config.yaml
d_expert: 32
n_head: 2
head_dim: 64
beta1: 0.9
decay_fraction: 0.269
Below are experts of layer 12 (counted from 0) of a mixture-of-experts language model. Rows are named router (the router's row for the expert), gate (a neuron's input weights, with its number), up (a neuron's input weights, with its number) and show model dimensions 0-127. Each number is 200 + 40 x the weight over its row's rms, rounded and kept within 0 to 999.
After each expert's rows: "gets" lists some tokens that make up at least twice as much of what it gets as of all text. This comes from a sample of Wikipedia text that the model never trained on. Tokens count by the router's weight.

# expert 2
router,125,129,142,182,279,195,169,216,233,212,205,191,208,174,182,244,223,204,164,207,180,277,201,261,210,215,137,260,235,184,205,225,253,204,234,211,166,213,186,205,311,154,159,157,189,248,239,185,181,247,203,238,175,179,134,245,217,186,247,188,183,177,182,234,202,215,164,252,186,228,99,204,176,200,241,211,130,220,198,194,186,180,174,185,248,257,163,226,268,131,234,218,220,169,200,215,182,180,183,239,167,91,136,222,211,178,159,191,182,295,230,166,195,234,160,261,304,204,167,198,219,248,138,275,211,222,241,170
gate0,152,213,168,209,156,216,158,200,243,210,188,184,180,143,229,269,190,205,233,183,240,221,240,210,152,249,188,169,301,130,178,159,245,177,132,199,209,181,118,190,232,171,145,239,172,229,151,139,257,202,135,219,121,189,210,211,178,129,264,216,175,206,310,249,234,217,186,222,242,235,153,228,144,204,183,166,212,145,146,211,234,191,161,244,213,131,220,246,207,160,209,212,216,153,167,138,156,156,174,229,255,167,182,138,240,157,228,213,129,157,212,130,168,189,185,247,225,170,164,186,224,168,168,224,146,161,134,179
up0,190,182,272,178,249,198,238,195,151,206,182,208,186,162,192,195,219,224,239,172,85,136,179,201,181,159,180,212,193,212,221,155,153,178,169,224,194,257,166,177,235,182,174,143,230,253,201,170,195,170,184,204,214,237,153,135,146,202,259,168,152,123,161,189,204,169,162,151,178,265,238,211,138,231,125,154,205,194,133,136,196,227,188,199,194,213,260,175,236,102,95,198,236,243,250,193,213,202,223,117,242,265,187,105,246,199,157,172,222,160,191,175,214,203,142,227,205,166,238,131,193,174,136,243,182,208,141,208
gate1,211,180,194,198,129,153,177,216,190,191,187,171,190,240,220,186,125,179,208,212,149,200,166,206,194,187,217,178,140,200,181,183,217,215,268,147,165,228,165,185,210,234,199,191,261,240,192,151,227,223,186,228,70,244,228,237,150,223,196,225,191,260,196,222,263,193,204,187,166,230,180,225,279,149,169,128,182,180,185,192,255,156,112,171,232,166,164,191,227,188,201,209,318,172,207,190,179,168,159,275,118,166,172,219,271,204,220,207,262,176,208,191,109,200,225,292,224,169,221,228,205,188,290,148,167,200,295,203
up1,210,258,258,173,211,194,234,226,173,238,256,243,179,139,224,184,212,244,231,202,204,177,181,196,281,155,254,249,225,211,202,149,80,233,152,200,254,152,253,165,135,199,221,218,188,184,182,221,136,197,215,143,272,205,210,165,190,139,170,173,146,225,156,147,159,237,203,261,237,177,230,227,211,197,250,256,234,242,248,222,146,241,289,169,167,250,225,212,168,192,219,184,138,252,253,215,155,202,267,120,194,231,181,216,190,249,230,217,189,215,161,174,187,219,235,188,152,231,185,134,152,182,131,294,203,223,165,239
gate2,229,215,181,136,176,182,209,265,161,181,163,214,267,167,301,175,205,129,158,174,227,166,212,224,233,241,227,260,183,118,184,224,172,190,202,240,224,198,140,199,168,158,219,216,244,140,212,215,245,220,213,223,190,205,176,203,162,148,163,225,181,316,184,217,222,175,211,185,126,133,171,125,200,294,213,223,234,219,203,140,208,181,166,207,202,218,233,128,134,145,230,227,268,165,177,146,242,218,264,142,201,214,184,197,172,165,168,272,227,211,180,176,183,220,182,150,193,166,129,193,257,167,227,84,211,194,168,201
up2,208,205,178,220,161,247,118,210,71,252,190,179,189,180,188,172,149,272,159,309,234,214,190,185,199,180,203,212,213,255,257,199,199,210,207,173,166,170,177,237,225,219,158,193,192,175,175,180,261,158,225,210,188,157,179,165,190,135,227,211,253,167,264,211,249,164,155,196,186,183,235,217,216,238,263,153,228,215,213,193,279,187,250,220,220,205,198,145,183,149,217,119,189,178,163,163,202,186,280,146,211,235,231,145,183,160,257,241,157,137,155,211,94,225,187,252,245,305,210,248,164,137,219,224,182,212,184,189
gate3,167,279,241,297,207,222,145,181,217,234,212,156,228,236,207,121,150,197,220,200,306,179,232,227,269,228,180,245,209,162,219,255,209,156,214,168,183,244,186,239,149,179,166,215,265,216,236,183,202,150,147,243,191,260,229,213,239,287,196,225,166,199,173,279,120,203,128,202,232,171,178,220,156,160,161,168,147,211,261,226,188,214,182,140,239,152,235,164,215,184,153,151,202,186,154,259,187,165,199,302,213,144,197,245,200,197,252,154,150,148,213,200,168,257,184,174,215,178,204,268,170,232,210,226,174,228,221,156
up3,216,123,140,89,169,178,244,200,202,157,160,244,231,194,181,266,241,211,174,182,115,264,147,166,110,215,228,123,154,206,175,149,175,201,230,196,238,142,225,158,248,205,232,210,150,156,164,257,186,238,235,205,187,150,168,228,181,110,190,173,251,163,179,166,259,193,267,211,135,258,201,178,246,231,265,219,223,212,152,203,184,174,244,252,158,215,152,263,183,246,196,229,205,211,229,154,258,255,230,109,208,255,197,170,207,191,155,206,255,219,180,197,229,160,203,170,197,233,196,166,223,212,209,184,236,177,200,275
gets: "\n", ".", " |\n", "|", "-", ".\n\n"

# expert 16
router,179,176,153,163,293,129,230,304,254,217,201,288,180,150,202,288,172,183,161,213,210,230,219,170,244,107,198,185,255,176,171,181,228,188,192,190,156,187,149,178,256,221,230,182,199,241,216,220,123,179,185,244,251,205,166,197,165,281,191,184,233,228,191,202,206,235,207,165,91,206,139,266,159,241,231,204,244,238,209,234,168,207,219,231,185,266,163,231,197,215,212,202,256,199,193,212,196,221,193,180,226,194,136,116,202,137,161,191,233,224,155,214,290,204,179,289,237,175,184,145,133,210,225,199,203,240,207,229
gate0,165,234,268,197,159,135,199,204,209,206,200,276,182,175,167,217,197,239,198,160,170,194,267,170,153,223,219,220,194,153,305,166,175,223,226,228,244,208,190,277,209,260,313,168,91,171,202,188,156,108,201,227,204,186,244,205,170,201,193,174,270,148,224,200,196,221,209,264,125,245,226,250,150,216,244,189,178,84,175,228,172,263,219,191,184,144,250,132,222,236,165,209,165,214,220,183,166,187,195,223,193,208,199,232,240,177,170,176,233,222,227,228,240,175,224,145,171,249,216,160,237,290,231,212,236,174,211,150
up0,164,179,184,204,210,178,212,205,247,182,252,284,238,103,185,193,164,167,139,248,174,152,176,96,216,168,243,216,139,171,225,188,205,190,178,244,217,271,151,227,182,185,229,150,170,255,136,245,174,184,204,268,150,185,177,243,282,241,193,185,164,237,133,255,194,235,173,303,97,178,288,211,259,235,201,242,186,198,241,210,214,218,232,184,229,200,177,185,207,208,113,207,189,217,218,137,197,202,194,186,188,281,159,272,123,269,221,187,176,193,215,169,157,180,222,176,180,217,173,171,186,162,180,214,210,184,236,194
gate1,217,222,176,199,244,208,217,215,197,208,117,181,144,172,230,163,150,136,185,246,230,258,198,162,162,206,153,163,235,151,121,210,195,225,186,194,214,188,148,183,226,200,225,171,123,259,209,262,223,221,222,149,252,174,185,164,147,306,216,251,169,265,191,142,160,207,234,155,142,156,161,253,259,151,165,219,214,278,242,218,224,226,220,179,234,237,163,128,135,231,196,177,262,265,173,237,182,206,172,164,181,163,148,227,211,158,192,153,278,175,243,213,209,195,215,239,296,167,201,184,155,204,221,235,251,136,215,254
up1,129,247,232,253,130,221,180,182,164,179,226,201,187,205,188,170,220,170,157,193,103,192,174,222,202,161,176,166,182,221,285,203,223,237,309,258,185,178,157,190,204,202,149,220,226,206,195,230,259,220,191,144,117,237,240,187,200,126,158,116,196,203,140,151,240,211,154,185,175,219,186,158,178,230,202,191,229,172,184,226,278,220,171,188,177,221,234,181,224,138,248,287,124,163,217,221,232,167,222,252,215,193,184,199,126,190,189,270,143,141,127,287,174,149,179,142,172,231,208,218,221,211,206,195,201,237,125,171
gate2,140,235,209,151,199,175,219,260,226,224,210,194,133,125,240,263,196,90,221,200,110,121,201,234,216,236,163,134,180,190,198,252,248,180,186,158,185,227,196,114,212,177,252,199,198,200,177,206,242,175,217,173,150,229,154,172,197,195,156,211,218,216,186,225,239,243,205,224,190,237,141,204,175,221,165,216,199,133,111,161,138,188,177,166,157,181,140,169,204,249,138,204,238,241,161,258,269,209,214,175,175,132,190,124,205,256,255,152,253,260,197,228,228,140,142,209,171,211,142,164,159,193,188,168,196,171,270,181
up2,227,154,196,221,224,267,207,157,113,189,256,92,201,284,226,137,236,173,175,191,257,166,198,194,207,196,212,219,232,183,212,227,249,188,266,143,169,123,223,253,213,245,167,220,192,210,206,185,305,204,216,221,175,199,261,219,189,234,205,265,224,238,208,222,127,247,204,171,200,217,195,194,253,175,216,235,182,158,203,183,257,162,231,171,161,314,163,106,142,221,210,204,139,227,204,202,257,172,232,207,174,208,150,194,135,145,173,248,200,258,209,248,128,180,187,218,221,126,250,212,203,215,193,139,177,177,171,230
gate3,180,240,163,222,206,225,273,246,258,219,204,174,235,122,228,260,179,207,220,201,192,142,187,152,270,201,208,207,206,221,227,258,214,232,164,187,280,205,206,152,250,222,300,264,113,254,286,177,159,244,234,211,163,239,189,242,149,207,185,205,192,202,194,205,173,207,197,196,123,213,136,274,155,215,161,249,178,198,174,245,217,244,180,180,158,230,189,161,202,159,306,168,258,218,173,141,226,258,194,144,239,253,186,272,208,122,219,236,168,182,170,192,175,258,195,211,207,157,202,214,239,175,228,193,198,122,152,166
up3,262,187,146,250,216,184,206,254,186,190,251,203,216,225,204,268,172,230,166,228,252,243,278,201,181,129,169,181,209,155,174,167,161,179,185,198,169,197,216,156,168,192,273,174,278,176,191,129,166,209,231,244,228,207,153,173,235,264,262,206,200,111,219,207,196,259,250,291,229,169,157,228,189,195,235,181,220,222,161,164,189,212,185,232,244,199,198,164,263,179,136,114,226,148,239,127,196,194,161,191,247,224,237,171,298,175,209,212,124,274,255,217,181,217,182,145,197,241,211,225,172,240,151,185,291,191,186,249
gets: "b", "on", "en", "am", "z", "g"

# expert 113
router,196,183,183,167,175,258,127,280,216,212,225,232,168,208,196,211,123,227,147,238,166,210,218,168,264,220,170,243,260,117,156,195,286,168,233,136,196,236,210,230,376,163,186,190,136,235,209,180,154,202,180,250,207,203,229,227,222,231,171,242,170,206,252,164,205,192,181,250,169,252,165,157,209,197,232,270,150,233,252,186,153,240,204,212,213,213,182,229,189,175,211,252,223,154,217,174,171,212,212,166,213,158,171,187,221,146,126,228,247,232,221,252,266,134,183,251,253,184,199,174,166,182,262,172,210,146,179,196
gate0,199,119,245,195,203,204,192,248,122,139,181,223,189,165,143,233,104,247,150,176,143,211,146,74,131,234,198,287,210,216,202,270,178,250,212,193,198,205,202,225,269,217,189,147,190,192,220,195,186,244,253,157,228,170,162,198,137,176,235,152,188,229,170,180,229,236,215,237,148,237,257,210,190,181,196,186,206,218,148,199,132,249,174,197,178,220,134,272,125,183,250,199,281,173,276,165,218,209,173,146,167,226,188,173,195,105,184,210,192,186,194,187,251,241,198,209,250,216,206,217,195,151,210,262,210,204,202,252
up0,127,201,212,125,250,153,217,182,242,225,172,217,195,234,151,252,230,164,216,215,119,263,162,260,149,174,223,218,201,229,207,152,180,247,222,226,209,162,231,173,216,161,227,167,250,143,201,189,255,193,183,142,194,194,139,201,218,216,211,214,173,215,230,174,224,156,269,245,269,181,225,210,181,179,179,263,149,219,248,208,172,184,288,243,180,253,244,285,288,229,231,224,298,204,162,277,240,238,144,263,222,149,257,200,168,259,199,141,235,204,168,270,185,252,222,246,235,223,222,206,217,218,154,206,256,225,206,168
gate1,145,120,203,253,169,228,183,221,160,190,216,219,179,195,280,142,144,173,198,255,163,203,242,206,207,165,183,299,142,190,202,199,227,142,184,171,168,167,226,206,298,192,209,141,185,267,201,166,224,248,169,221,233,178,262,257,234,213,205,251,175,293,216,186,154,217,234,241,218,141,166,184,226,122,184,270,169,168,254,137,196,219,209,165,156,198,174,161,101,138,206,261,208,194,184,170,225,197,179,197,159,213,218,184,223,174,261,200,205,256,183,165,233,184,205,176,228,277,234,110,230,235,252,200,201,161,164,269
up1,113,215,228,170,191,205,210,199,223,240,229,189,203,121,237,169,186,152,219,163,31,181,174,231,189,198,175,238,138,128,185,154,183,198,215,189,201,182,152,160,187,144,203,218,184,291,219,220,185,175,202,260,179,149,267,244,238,206,164,245,220,243,223,92,165,218,218,227,181,206,183,222,173,223,245,218,188,135,211,181,218,252,246,149,150,220,153,200,143,190,160,193,239,220,250,170,234,252,242,248,178,182,174,242,252,205,221,172,203,165,225,119,223,119,198,248,222,207,148,167,168,158,144,167,211,174,198,262
gate2,235,212,126,217,250,241,253,253,196,162,222,194,161,196,233,171,235,195,199,206,197,171,246,236,246,194,148,257,157,166,150,219,193,246,220,260,211,210,227,195,339,255,194,263,123,220,200,180,206,158,179,203,185,207,203,235,206,85,225,284,139,239,251,205,170,255,205,187,287,220,236,212,222,129,229,198,234,262,259,233,177,193,227,146,149,207,184,271,184,196,207,216,148,193,175,144,151,257,204,239,179,155,169,194,203,128,240,244,174,175,210,211,183,169,273,207,182,189,217,237,157,229,237,252,202,164,181,143
up2,238,229,217,133,199,127,162,208,166,241,164,257,177,144,181,214,139,208,218,211,163,240,161,109,214,181,221,205,180,240,220,142,220,194,165,211,157,189,132,226,191,160,201,149,278,141,231,258,244,215,185,184,213,153,200,173,218,230,167,139,275,189,126,183,211,155,254,180,170,143,170,146,182,240,182,247,184,200,203,195,199,240,118,149,208,138,178,187,186,170,233,234,282,257,218,271,206,208,163,118,195,211,188,185,164,210,223,225,198,153,144,121,137,276,194,162,279,189,211,153,244,180,123,232,206,224,209,202
gate3,146,242,131,222,201,191,192,195,237,269,180,220,218,226,158,206,179,178,172,208,149,293,243,132,203,183,148,236,197,169,214,236,240,263,238,302,182,195,216,135,263,123,196,220,202,159,188,267,254,253,202,203,221,124,180,225,252,222,201,229,205,240,215,170,158,190,240,230,246,228,210,157,180,218,162,210,84,244,196,176,206,130,204,134,223,184,219,317,214,248,239,171,222,238,173,180,203,167,177,125,255,103,176,215,205,183,204,181,152,242,205,183,238,233,259,164,225,196,190,213,208,222,189,196,247,259,220,188
up3,206,283,166,204,179,190,230,222,143,170,191,256,214,291,191,182,287,170,237,171,232,145,172,287,209,183,234,153,275,240,265,162,217,242,181,208,187,214,138,176,209,159,267,251,228,189,185,182,199,227,193,203,148,201,226,165,199,235,147,170,180,212,251,191,197,190,231,186,238,112,154,204,195,162,157,198,215,163,218,290,239,123,168,218,207,158,213,240,201,189,347,183,184,172,164,195,127,196,211,211,216,238,144,255,191,274,245,220,167,258,259,174,179,250,215,149,164,180,149,176,206,204,209,218,171,152,181,214
gets: " ", " |", "==", "-", " In", "==="

# expert 123
router,173,152,138,238,230,164,175,323,300,211,165,271,173,119,231,193,171,246,207,307,155,209,195,187,192,215,218,220,161,192,184,149,204,234,240,233,169,228,211,199,279,224,249,165,181,163,165,153,194,189,50,196,180,201,174,258,239,275,177,189,182,254,227,182,236,203,211,217,134,216,166,162,178,243,218,172,173,233,195,227,247,218,177,173,162,230,159,209,218,207,228,211,248,158,191,190,232,209,136,230,216,149,183,202,197,162,185,257,247,213,221,171,263,173,173,246,239,149,190,214,173,280,199,224,222,211,264,176
gate0,298,203,227,269,255,197,220,202,223,291,248,214,212,176,182,290,203,224,225,218,222,177,174,129,165,247,159,132,176,205,223,273,204,202,207,199,182,195,156,245,231,189,278,185,252,208,255,186,172,219,176,191,198,231,181,193,286,276,205,164,120,194,139,233,164,244,194,186,114,216,251,177,236,165,198,174,213,168,157,149,228,219,234,171,204,209,238,240,216,181,252,286,154,182,186,162,176,221,163,265,259,203,265,156,221,150,202,247,203,231,222,141,218,231,193,135,193,137,245,203,225,219,150,167,170,130,164,229
up0,146,176,195,160,157,176,195,171,134,247,260,223,286,195,213,207,191,205,279,196,136,193,167,191,222,204,179,159,202,146,160,158,183,258,201,236,241,231,151,280,176,227,96,179,162,168,160,201,150,205,262,255,271,243,213,159,228,157,261,264,220,182,182,226,264,273,161,252,147,219,198,209,195,176,212,152,203,221,164,232,196,122,186,202,142,178,209,150,150,219,156,202,223,210,204,188,276,254,209,221,155,220,144,150,109,236,218,136,200,228,166,225,204,215,197,174,211,257,180,154,145,166,180,127,162,216,212,177
gate1,237,217,264,177,235,172,231,216,194,210,248,243,195,154,215,186,195,150,228,203,163,252,171,197,190,147,155,192,144,201,147,220,243,184,227,190,170,245,204,191,206,297,214,205,200,171,209,242,206,172,210,183,262,207,258,111,181,230,191,142,244,177,201,203,250,237,254,193,171,188,204,179,146,198,227,248,205,167,113,238,205,210,212,150,198,163,139,244,307,258,239,237,209,311,184,174,274,199,134,244,153,173,184,155,209,134,236,184,277,197,182,180,279,237,178,258,167,163,188,212,262,244,206,223,140,248,165,265
up1,286,286,156,138,188,122,204,182,229,193,181,140,294,173,250,254,199,254,243,189,182,110,164,235,159,168,184,173,265,124,205,194,187,208,216,132,199,200,187,189,227,197,199,188,196,178,167,155,213,233,226,245,133,173,200,273,121,179,237,213,153,266,123,116,163,209,166,252,188,189,226,184,189,219,159,182,182,263,214,225,232,245,230,212,216,229,230,167,156,193,163,147,258,206,220,208,144,169,226,218,261,166,170,232,181,213,172,220,219,231,176,214,169,168,231,271,219,123,206,126,236,213,221,142,207,150,238,205
gate2,243,121,210,249,237,173,228,235,218,198,200,272,185,193,161,231,174,244,86,219,227,204,208,227,198,190,240,248,145,174,210,125,198,217,257,217,132,199,170,203,233,174,281,204,207,164,222,175,219,280,174,215,171,172,110,167,231,202,210,212,278,134,209,203,276,164,255,242,229,221,122,169,151,210,204,170,168,212,194,173,240,164,155,193,166,231,191,142,244,175,246,223,196,161,192,182,190,205,161,244,148,227,227,192,279,227,192,240,181,189,213,185,170,221,230,193,279,151,183,265,230,312,217,154,231,261,262,193
up2,218,155,258,209,246,173,268,222,271,226,216,240,218,186,152,176,140,237,142,215,248,152,179,205,165,193,274,265,161,224,236,165,202,200,191,199,127,237,184,170,207,186,296,203,247,200,187,178,205,238,123,205,217,249,158,170,243,147,187,205,211,127,212,143,224,180,226,223,185,152,170,241,119,192,292,163,197,194,243,226,277,166,192,165,171,275,155,182,254,186,238,229,230,150,169,159,205,239,178,287,210,233,194,202,245,212,214,256,218,219,123,174,195,248,181,209,219,213,202,258,284,263,173,192,230,239,261,168
gate3,212,236,214,234,139,133,230,262,209,271,197,225,165,228,206,175,188,140,240,231,181,226,175,121,208,198,140,186,146,217,140,174,227,248,155,209,170,237,164,198,233,229,275,184,167,201,186,229,257,191,149,199,127,222,255,197,335,196,219,168,251,206,283,181,110,252,215,175,209,164,284,169,160,171,187,145,220,222,238,220,259,190,178,140,207,173,176,183,201,228,178,242,180,221,188,198,171,184,265,164,239,222,186,261,209,134,181,198,276,180,257,228,113,266,200,184,182,190,170,204,208,245,203,243,169,217,255,213
up3,198,306,192,212,222,203,157,197,164,193,144,208,283,209,233,199,178,159,203,186,218,184,216,220,235,211,167,263,122,244,185,180,208,199,194,231,180,251,155,134,200,206,176,238,147,213,220,184,180,179,162,232,178,179,212,271,145,164,168,196,189,115,203,237,174,217,214,229,239,201,259,226,251,266,137,213,245,245,109,260,176,140,226,276,186,197,170,156,235,226,228,191,215,226,214,145,181,222,233,223,190,193,242,250,217,222,209,175,147,68,200,251,230,204,231,168,96,170,274,151,203,156,227,268,193,234,171,158
gets: " ", "g", " O", " August", " July", "od"

# expert 60
router,181,185,106,178,146,235,148,258,166,200,152,310,254,232,162,199,157,248,178,284,202,245,231,234,222,175,175,186,197,196,189,167,214,254,238,181,91,232,206,207,268,248,215,217,177,239,262,234,128,224,213,272,171,185,267,181,165,157,116,261,240,233,164,176,174,164,164,177,230,174,175,182,198,261,211,178,167,254,231,239,192,199,177,227,178,265,175,273,202,231,183,243,209,181,265,229,215,136,163,188,125,170,217,128,147,155,221,234,234,184,230,216,149,166,187,219,244,170,213,252,175,223,205,215,207,220,187,178
gate0,265,239,132,168,165,216,98,247,228,267,225,213,161,197,237,231,158,205,184,218,238,188,247,167,221,227,180,150,129,214,162,238,93,221,176,217,209,229,175,223,213,238,204,209,119,204,278,191,143,162,201,194,174,180,179,264,186,192,189,213,265,188,190,240,192,174,259,226,228,190,214,246,145,210,241,161,192,179,200,184,235,210,134,186,208,236,219,127,171,141,175,199,260,205,232,178,216,195,177,176,208,178,209,285,212,237,74,232,144,264,222,129,162,176,164,229,201,239,262,185,239,157,224,231,238,231,278,157
up0,250,227,165,208,217,212,128,210,144,288,201,225,179,235,219,237,187,242,117,189,245,185,155,211,193,201,187,194,223,190,200,116,228,212,228,214,204,198,154,227,217,158,159,171,158,210,201,166,250,319,170,251,242,124,235,184,252,266,221,263,236,204,128,216,218,273,196,217,200,191,139,240,200,179,211,293,196,225,246,210,141,199,154,243,294,205,201,171,209,205,219,188,197,284,187,179,157,165,171,137,216,244,222,207,116,225,241,214,185,197,188,184,180,290,195,219,187,277,241,225,214,119,174,177,209,156,239,194
gate1,205,180,187,252,226,174,257,185,157,264,215,161,193,179,190,105,230,199,223,219,171,246,189,217,193,174,207,262,256,229,222,181,184,241,258,222,111,162,223,197,210,236,190,274,160,158,249,222,126,229,251,92,256,183,200,205,227,203,159,332,199,193,186,177,237,251,184,158,220,209,200,216,247,136,177,152,215,200,154,233,175,151,272,216,193,222,215,259,172,261,149,190,233,192,230,281,190,192,187,177,159,160,225,165,154,208,208,158,225,200,198,152,114,205,238,202,217,245,170,194,172,257,179,198,158,205,90,218
up1,174,195,105,209,185,270,163,208,181,269,227,283,190,161,280,177,228,129,216,226,154,273,208,243,186,153,218,223,197,184,126,213,240,176,197,170,204,251,268,197,220,226,249,189,205,148,182,226,191,248,188,137,217,138,208,133,224,216,222,264,182,279,271,183,256,214,197,234,231,254,237,152,196,189,233,153,180,248,192,200,189,171,286,215,161,200,210,190,224,182,186,279,148,160,177,203,245,208,208,197,196,173,202,112,133,174,201,207,194,242,174,219,237,161,163,189,173,109,177,202,132,210,285,217,270,204,170,196
gate2,136,230,145,189,204,207,224,225,215,223,159,268,263,206,151,218,187,173,187,212,220,220,182,284,134,145,211,230,218,197,204,172,247,159,266,212,106,217,199,239,254,240,255,260,163,292,256,233,196,242,215,251,195,146,250,197,176,131,172,211,231,216,312,234,179,121,107,156,260,174,182,228,195,214,231,193,142,249,186,250,190,233,236,201,222,282,177,235,254,222,244,215,169,178,222,234,240,162,235,182,194,180,167,150,186,176,196,195,191,232,231,196,158,221,140,227,212,134,207,258,255,214,242,202,188,182,142,187
up2,198,155,273,224,233,131,209,202,218,172,237,161,134,138,226,203,105,213,146,154,246,206,163,171,239,257,205,207,223,194,197,162,188,171,169,221,273,146,237,222,226,195,222,110,203,182,218,118,199,185,189,197,165,208,188,229,270,313,248,179,115,165,204,170,197,269,285,263,161,197,180,145,188,174,168,304,156,181,185,209,249,260,163,233,196,211,240,161,187,129,210,184,256,182,143,143,193,254,159,210,253,219,201,172,231,220,224,202,179,216,219,182,279,178,204,235,208,218,177,176,225,230,196,238,189,216,253,210
gate3,192,148,226,206,114,218,185,229,206,203,168,263,256,206,170,177,200,176,201,221,182,199,110,166,225,196,205,185,267,230,206,257,208,259,289,188,148,275,155,192,221,276,248,181,261,288,196,196,232,215,175,207,211,171,209,155,184,199,182,242,221,212,246,142,89,136,213,184,193,181,222,247,245,241,272,213,245,179,218,186,213,253,243,190,227,239,156,209,153,148,215,219,232,174,292,202,248,191,159,216,178,178,144,167,147,216,213,144,197,224,204,158,109,230,180,204,157,177,156,234,194,239,117,153,151,182,172,146
up3,181,167,187,172,297,175,300,207,201,204,183,165,123,177,224,224,198,248,160,173,232,166,241,169,175,189,180,169,174,160,193,150,221,146,141,190,284,96,187,162,211,198,175,218,167,154,159,211,188,219,188,150,185,185,179,264,211,233,266,157,203,134,208,169,242,204,207,247,154,217,170,195,162,158,199,208,174,203,192,179,223,175,179,190,130,137,218,176,218,172,270,186,221,252,123,200,175,180,166,176,253,299,205,237,280,228,174,206,217,157,171,236,274,141,190,227,249,158,189,136,170,209,298,224,254,197,215,258
gets: "s", "ation", "ing", "\"", "==", " and"

# expert 0
router,217,119,170,181,209,162,139,299,230,128,233,285,215,251,213,221,194,183,157,208,131,205,154,160,252,99,161,196,291,188,187,220,221,191,215,210,107,159,215,216,236,173,201,225,158,225,253,182,152,203,169,238,237,164,249,165,205,210,224,188,242,168,237,195,158,194,204,199,181,270,176,262,238,253,175,224,199,214,181,205,121,206,215,90,181,139,227,245,237,242,215,136,235,189,224,201,251,238,174,195,235,210,193,133,159,234,192,233,144,230,241,219,212,184,203,253,229,136,146,215,244,233,179,248,189,173,190,149
gate0,244,199,197,153,230,134,204,261,237,239,239,262,162,179,162,224,182,245,247,231,218,154,163,186,233,126,162,108,206,206,153,273,202,194,229,230,148,179,187,210,215,189,265,220,224,164,186,209,252,250,140,198,201,126,247,192,233,199,197,261,195,229,192,187,211,198,186,260,226,167,242,240,180,231,192,226,175,195,157,177,123,261,203,117,257,158,221,202,271,164,234,225,187,217,119,200,245,174,179,129,228,190,240,224,143,204,312,224,191,182,226,188,139,275,263,251,175,245,209,216,213,212,182,132,165,187,142,156
up0,200,200,234,249,156,142,172,199,211,156,240,280,159,214,242,218,196,218,209,167,184,192,117,266,168,129,183,197,224,175,199,192,204,110,140,236,253,222,197,160,243,219,179,251,257,223,158,132,198,143,222,220,166,210,284,235,247,247,206,231,162,231,255,146,247,292,169,161,212,169,193,204,208,150,162,182,140,224,208,200,205,191,203,164,212,223,221,237,200,192,165,160,254,212,221,308,212,188,235,229,171,196,195,239,231,236,230,164,115,159,253,245,200,203,155,301,234,251,227,208,256,180,155,222,171,190,114,217
gate1,134,187,254,198,213,214,215,255,253,154,223,264,151,204,231,174,234,181,197,241,164,193,187,157,277,189,204,179,257,145,162,248,203,140,171,250,196,194,190,258,187,139,210,144,203,164,254,223,88,183,230,239,210,179,206,193,180,181,200,212,205,173,172,176,148,231,178,268,184,240,246,171,198,270,194,191,217,237,168,202,182,245,169,164,156,235,249,234,258,197,133,138,225,125,198,177,214,261,189,250,206,225,170,224,179,247,175,209,163,199,154,228,181,291,190,283,246,165,116,219,152,193,168,219,269,209,226,314
up1,241,165,158,196,269,198,252,183,221,183,158,229,275,221,200,230,213,225,232,233,162,173,263,228,205,256,200,179,215,214,183,192,166,315,130,221,210,219,219,141,203,243,225,143,228,266,180,196,245,278,155,209,170,226,266,188,179,202,216,186,121,275,205,143,184,267,195,196,158,160,230,161,203,360,231,143,209,139,150,215,210,205,193,221,248,205,146,190,202,185,169,206,225,247,173,183,196,194,186,158,256,244,186,201,221,95,300,192,166,194,191,254,225,200,173,214,161,206,211,193,182,258,204,170,220,199,235,202
gate2,242,260,216,161,164,213,233,252,195,185,159,228,189,182,221,296,226,242,204,200,231,224,156,206,290,119,111,210,268,178,206,279,204,199,193,177,131,146,118,168,247,206,180,135,227,200,195,180,239,276,190,170,228,214,238,273,233,226,238,228,213,181,213,265,138,246,176,207,183,203,200,219,183,252,171,257,230,167,212,95,146,181,195,197,239,259,232,229,142,167,220,220,164,234,228,297,151,216,190,224,260,219,258,177,226,205,257,213,207,209,226,150,218,220,295,146,217,174,196,189,226,220,177,196,205,231,197,216
up2,178,192,236,271,254,217,230,219,187,187,204,220,224,165,218,181,202,260,193,215,269,219,223,196,171,193,134,178,219,237,180,260,221,184,191,209,151,186,152,200,213,207,200,165,221,176,228,215,157,129,121,153,249,193,324,198,165,264,137,174,143,149,135,152,245,232,187,236,226,227,189,222,207,228,234,233,199,116,211,196,141,255,149,171,231,209,255,283,233,192,211,193,135,237,162,191,172,265,217,228,191,210,275,122,234,140,230,180,181,161,133,196,190,204,252,97,227,228,174,147,222,206,225,276,161,225,206,180
gate3,187,171,166,232,256,177,217,213,290,218,202,258,167,243,192,236,199,181,134,221,238,256,185,241,150,316,185,256,146,152,205,248,176,176,220,170,207,154,217,254,177,226,226,151,228,172,226,183,241,246,216,190,261,196,133,198,195,143,203,243,210,154,208,225,193,235,251,198,164,233,206,324,169,256,185,224,226,182,211,250,141,278,205,182,225,153,187,194,228,225,168,136,191,197,203,216,154,198,164,129,235,181,233,217,130,187,244,197,161,198,180,198,129,118,229,228,186,236,236,262,148,264,210,208,147,207,209,113
up3,169,201,167,177,205,223,212,180,172,218,211,186,177,178,150,116,194,184,254,140,171,151,222,221,193,213,262,183,206,263,169,158,198,272,207,184,251,183,257,132,195,180,192,209,183,196,194,145,177,204,238,158,232,158,227,181,156,288,181,132,249,240,149,148,196,118,185,207,227,161,129,158,212,170,257,210,190,194,258,223,268,210,209,165,198,250,191,202,281,166,282,238,235,187,196,242,224,220,271,206,203,211,74,257,206,198,162,161,280,240,135,246,194,268,207,173,156,181,246,194,188,169,200,189,279,183,213,251
gets: " f", "v", " F", "u", "av", "r"